Weights of a small mixture-of-experts language model, trained from scratch on English Wikipedia.
Size: 12 layers, 214M parameters.
Experts: 192 experts in each of 12 layers, 6 picks a token, a softmax router.
Below are experts of layer 5 (counted from 0) of a mixture-of-experts language model. Rows are named router (the router's row for the expert), gate (a neuron's input weights, with its number), up (a neuron's input weights, with its number), down (a neuron's output weights, with its number) and show model dimensions 256-383. Each number is 128 + 24 x the weight over its row's rms, rounded and kept within 0 to 255.
Before each expert's rows: "mostly gets" lists some tokens that are sent to it at least half of the time; "gets" lists some tokens that make up at least twice as much of what it gets as of all text. This comes from a sample of Wikipedia text that the model never trained on. Tokens count by the router's weight.

# expert 102
mostly gets: " with his", " due to", " due to the", " him to", " to their", " to an"
gets: " to", " with", " from", " to the", " of the", " in the"
router [169 113 149 140 106 150 118 101  97 117  87 154 123 140 178 127 144 144 117 137  95 158 205 100 107 130 132 149 142 118  93  94 138 128  97 146  98 186 119 132 140 108 113 113 130 118  71 151 108 160 139 104  80  95 136 138 127 145 119  96  97 142 133 156 161 121 121 152 152 145 102 127 111 108 180 140 133 133 107 126 142 145 120 100 164 135 135 112 112 111 148 137 155 138 116 148 142 117 141 107  90 153 131 122 115 104 132 159 119  92 130 169 167 174 205 146 103 156 137 164 132 121 155 100 139 128 148 186]
gate0 [124 136 151 137 112  85 114 145 125 136 159 152 117 142 121 137 163 160  93 148 138 164 118 153 153 175 118 107 120 146 108 140 122  87 108 129 185 121 127 116 161 132 149 118 126 138 107  84 121 186 144 124 127 130 131 138 119 181 145 151 106 139 161 143 128 140 145 152 126 160 130 133 102 134 113 155 145 144 165 121 116  78 172 101 112 137 164 143 169  99 173 127  96 127 139 117 139  99 103 153 128 152 140 132 107 143 117 162 103 110 165 125 117 103 153 126 108 135 127 136 138 133 149 103 176 145 159 160]
up0 [102 108 149 124 146 108  68 111 158 136 109 130 161  99 125  94 187 138 137 122 125  86 149 160  94 108  85 132 153 127  92 123 126 114 128  84  95 180 132 144 106 101 125 155 164 149 136 160  94  90 121 116 118  98 103 147 120 126 134  98 134 100 149  77 122 124 111 142 153 109 126  88 159 121 106 134 164 116  87 143 126  89 135 145 151 129 128 127 118 127  80 144 151 131 156 131 117 135 158 104 120 101  99 151 132 125 135 142 120 129 118 123 131 102 115 112 135 162 140 119 137 151 118  99 137 167 137 107]
down0 [132 112 118 167 131 142 143 155  86 135 140 143 129 149 139 122 151 110 113 184 146  94 152 162 168 131  85 153 138 129 142 106 124 118 130  93  90 139 132 133 120 120  93 177 115 161 142 124 134 137  92 148  94 135 100 158 151 122 119 128 132 132 135 155  82 168 128 151  95 168 164 106 122 136 122 163 141  50 151  94 134 140 127 111 128 144 119 119 132 170 142 151 107 152 123 149 139  94 112 110  83 120 137 112 135 122 133 122 113 125 119 122 146 103 126 155  94 119 109 138 169  95 111  78 150  89 150 131]
gate1 [120 123 133 118 124 111 105 109 160 118 150 111 110 181 147 114 151 129 119 130 119 128 128 113 160 118 183 192 147 139  98 133 127  99  85 132 125 144 138 141 145 140  93 124 105 138 150 130 167 137 131  92 122 147  81 122 135 159 108 167 135 177 149 137 150 107 126  72 107 143 132 149 130 131  93 167 142 140  75  94 150  64 153 121 124 158  96 133 141 125 125 110 144 150  91 117 154 102 118 124  75 111 124 115 125 123 131 134 119 120 160  92 146  90 144 119 136 136 144  74  76 147 123 125 129 115 114 118]
up1 [ 97 167 142 105 172  99 156 128  82 132 135 116 102 128 149 120 119 113 116 134  95 183 149 116 129 124 141 141 154 140 138  88 150 111 130 137 142 108 137 138 105 115 103 112 162 146 120 135 153 120  95 144  99 117 138 143 139 133 155 131 160 158 116 132 129 111 127 140 151  93 153 119  83  97 115 131 160 166 164 148 145 107 159 120 159 124 176 171 135 124 162 148 152 121  76 111 154 154 161 129 109 164 139 120 146 181 142 126 117 137 126 135 152 105  95 126 140 116 128 110 133 130 113 135 119 141 108 110]
down1 [143 167 111 121 153 155 149 147 127 134 149 127 159 136 143 115 103 142 107  90 149 125 119 128 113  57 116 126 156 118 131 102 111 130 133 113 115 140 147 104 125 149 115 152 106 118 116 109  82 135 128  64  90 128 133 142 139 168  85 143 115 136 155 105 164 193 133 131 146 145  88 181 182 158 130  93 149 123 158 118 130 114 140 111 136 140 132 163  95 182 132 124 105 126 103  76 165 131 149 103 159 139 142 154 178 119 143 142 164  85  83 120 122 108 100 132 156 133 116 131 122 116 158 146 136 108 163 143]

# expert 128
mostly gets: "hi", "ai", "ji", "ti", "ili", "aku"
gets: "i", "o", "ai", "ti", "ani", "hi"
router [163 151 176  74 113 141  87 128 119 136 119 125 103 124 156 139 139 135  93 114 116 154 131 116 123  99  84 166 151 112  99 128 114 130 102 163 105 138 133 126 137 138 127 113 125 178 142 168 118 158 139 104 111  90 116  78 138 135 124 130  91 172 159 150 171 117 118 162 148 132  95  99 100  84 160 141 132 138 119 129 115 128 107 102 139 119 181 123  72  83 166 171 176 137 105 165 102 113 110 128 123 112 139  97 139 148 117 138  99 106 153 155 136 118 122 143 126 157 137 178 106 152 146 109 150 120 132 131]
gate0 [135 141 137 125 108 162 124 152 166 111 140 135 101  81 197 103 157 131 118 130 167 118 138 129 103 122 137 121 120 151 104 116 129 128 132 126 132  89 148 130 136 123 108 133 158 146 105 123 128 132 141 119 121 106 122  78  94 165  74 125 138 129 105  76  92 134  80  94 166 141  87 128 104 155 112 176 102 106  93 121 138 172 155 120 138 124  61 124 150 117 111 141 120 159  88 100 146 126 161 178 118 125 131 127 101  79 136 135  92 118 135  85 175 126 149 128 128  96 133 114 137 144  95 112  74 133 145 149]
up0 [151 155 135 105 186 130  91 113 136 135 115  78 105 105  90  84 188 111 108 150 143 134  90 116  83 115 111 152 148 151 117 129 131 155 105  94 134 102 175 116 145 106 161 100 129 143 105 119  98 116 111 125 111 148 147 108 108 101 132  98 130 154 139 129 118  85  89 148 115 104 114 122 112 128 142 114 100 144 120 109 157 158 122  71 120 127 130 156 112 109 150  98 146 140 142 152 132 130 103 130 130  90 182 139 145  81 116 138 133 118 137 103 116 101 112 153 146 155 131 128 105  95 128  91 137 112 120  88]
down0 [176 169 124 130 101 117 118 122 100 136 118  98 118 138  92 103 133 144  95 134 133 126  87 100 151 139  97 174  85 150 134 107 164 102 107 145 115 154  75 126 114 147  97  95  86 146 166 157 128 136 163 120 122 117 119 146 174 112 137 138 121 107 120 148 142  63 112 141 143 130 144 131 175 114 138 133 142 129  97 157 111 114 108  96 128 146 109 116 166 139 127  98 143 121  92 142 115 106 127 175 127  71 139  99 136 128 127 144 130 129 129 107 118 116  95 140 146 136  63 138 119  96 137 111  88 153 130 129]
gate1 [148  94 112 174 152 162 140 138 125 164 114 153 103 148 122 118 139 177 104 132 129 100 149 180 132  92 109 155 108 112 116  95 114 128  85 106 145 115 116 160  87 136 102 131 133 134 167  92 160 136 158  74 121 104 144 100 178 148 125 132 176 132 120 130 156 136  87 158 134 153 129 140 150 106 142 106 105  94 100 118 139  96 144 121 129  95  93 149 132  98 108 123 158 156 122 100 166 124 121 117 123 157 138 130 123  97 107 152  94 151 165  96 191 120 131 130 152  96  99  99 164 155 104 122 165 115 175 151]
up1 [159 134 115 134 130  97 114 151 161 115 194  68 176 136 114 129 134 117 115 112 150 125 119 153 124 102 132 130 123 117 151 113 128 153  89 117 134 156  87 147  95 115  50 128 124  96 127 121 108 117 138 154 136 129  84 103 141 135 136  94 116 174  93 116 120 120 137 136 121 107 139 126 179 136 144 108 117 132 113  98 135 129 145 106 148 113  69 105  75 120 141 146 129 114 119 143 143 129 148 124 105 127  98 123 137 113 112 106  87 142  94 120 178 159 144 130 178 107 160 117  91 152  98  82 134 106 112  83]
down1 [130  99 133 102 120 133  71 146 104 108 160 120 145 176 116 119 118 163  75 111 175 121 141 174 147 123 169 153 137 104 107 151 119 110 180 124 133 115 105 110 118 130 161 179 159 138 111 141 146 130 129 120 137 130 139 110 112 102 128 125 180 139 106 122 111 169 118 134 123  82 146 116 105 134 123 197  78 167 115 142  62 112 140 121 133 106 148 172 106 157  73 153 105 106 108 117 135 129 116 167 171 113 135 124 129 155 120 131 140 118 131  77 131  99  68 117 135 127 135 145 146 138 158 155 149 117 124 140]

# expert 106
mostly gets: " his", " for his", " with his", "ed his", "ing his", " him to"
gets: " the", " to", " had", "'s", " his", " with"
router [148 127 118 145  75 142 118 104 127 148  92 164 133 112 137 138 139 163 125 140 110 141 179  95 106 113 121 153 153 126  64 104 122 150 118 121 113 147 122 131 171 112 131 113  91 131  81 114 104 169 123  97 100 105 142 143 123 155 121 114 110 129 148 146 148 123  90 153 150 125 133 115  95  98 166 151 146 134 116 134 148 145 124 126 148 115 117  95  94 125 141 126 147 146 109 146 135  91 131  98  81 174 140 136 119 102 149 184 115  97 158 143 152 148 171 167 134 161 138 177 103 135 145 134 137 138 138 171]
gate0 [140 108 174 143 129 109 128 123 136 146  93 111 125  61 154 129 116 147 119  92 139 187 149 155 126  88 140 119 144 139 130 146 133 114 124 157 136 122 130 144 125 124 109 151 161 123  95 185 154 111 126 100  86 122 130 141 138 106 162 127 141  78 151 109 111 137 120  86 150  97 145 180 126  94 154 113 121 147 132 131 144 132 195 114 126 112 112 135 142 158 136 135 133 120 147 175 132 141 169 128 146 142 130  92 149 147 170 123 109 135 151  75 117 170 132 119  98 150 136 111 135 119 103 121 172 133 107 183]
up0 [164 152 152 144 103 123 146 176 121 123 159 152 127 141 165 107 141  97 125 123  94 186  91 108 135 138 119 109 142 170 148 158 148 134 109 157 166  77 139 149 139 145 125 137 110 108 129 148 114  98 110 100 111 127 104 140 125 133 134 107 117 126 110 138 124 115 125 121 110 106 133 140 109 150  70  90 107 125  90 145 105 140 128 145 136 101 134 113 158 144 142 163 165 130 187 131 142 132 109 178 150 105 134 159 129  24 127 155 131 152 139 159 101 103 125 103 123 153 115  84 104 127 100 116 142  97 145 136]
down0 [126 137 147 122 114 142 171 135  80 125 121 109 130 119 106 136 120 153  97 133 125 137 106 102 101 133 162  83  79 121 141 147 106 142 116 130  75 183 142 147  91 111 137 105 148 104 105 131 154 143 120 140 131 112 140 134 123  89 106 120 132 108 135 161 170 123 140 152 157 104 152 119 121  93 129 123 174 149 182 133 117 140 168 144 112 198 148 151  57 138 124 153 145 131 168 174 130 178 109 117 178  94 124 108  93 104 128 141 164 119  90 148 132 115  84 113  87 137 143 102 175 185 149 128 141 109 139 155]
gate1 [154 134 125 124 122 158 127 167 120 115 116 118  96  91 168 136 101 105 122 126 123 156 112 142 100 107 125  99 164 121 136 166 121 171  97 125  96 121 173 143 125 135 134 177 177 116 105  80 130 137 122  87 131 137 155 115 112 126 123 117  89 107 126 136 159 120 151 120  96  75 119 125  94 115 157 129 162 121 160 137 134 102 113 142 161 126 141  90 114 163  92 125 136 140  84  96  79 128 126 162 109 131 110 153 131  86  97 161 105 134 147  73  94 160 150 114 167 121 115 149 137 160 115 120 110 140 142 139]
up1 [161 113 130  78 129 111 128 172 130 110 110 110 114  85 135 150 100 126  89 123 125 144 123 148  65 147  94 105 144 119 148 150 133 150 121 141 130 153 136 130 150 130 132 126 132  98 122 132 148 147 120 146 117 134 163 135 101 132 113 164 157  80 157 166  98 159 140 122 109 133 131 161 132 103 131 151 126 132 171 139 169  85 156 146 144 135 153  81 170 125 138 144 182  98 144  92 116 113  89 155 146 128 128 121 127 133 104 139  83 156 144 102 119 170 166 137 172 125  96 142 106 142 148  89 147 148  89 133]
down1 [126 117 161 139 121 159 122 117 150 102 102 138  96 113 147 119 128 113 146 156 131 141 147 129 152 126 123 147 124 128 137 127 121 121 126 143 128 141  99 114 132 124 146 158 123 126  76 103 113 160 114 117 193 139  89 153 112 152  77 129 139 118  75 175 152 229 123 139 105 127 117 108 159  90 100 117 175 100 118 126 124  70 118 122 142 148 109 148 170 129  96 144  54 112 122 132  88 145 126 121 120 151 115 138 130 161 130 136 136 176 130 135 126 129 122 107 139 129 147 142 174  93 126  85 119 137  98  86]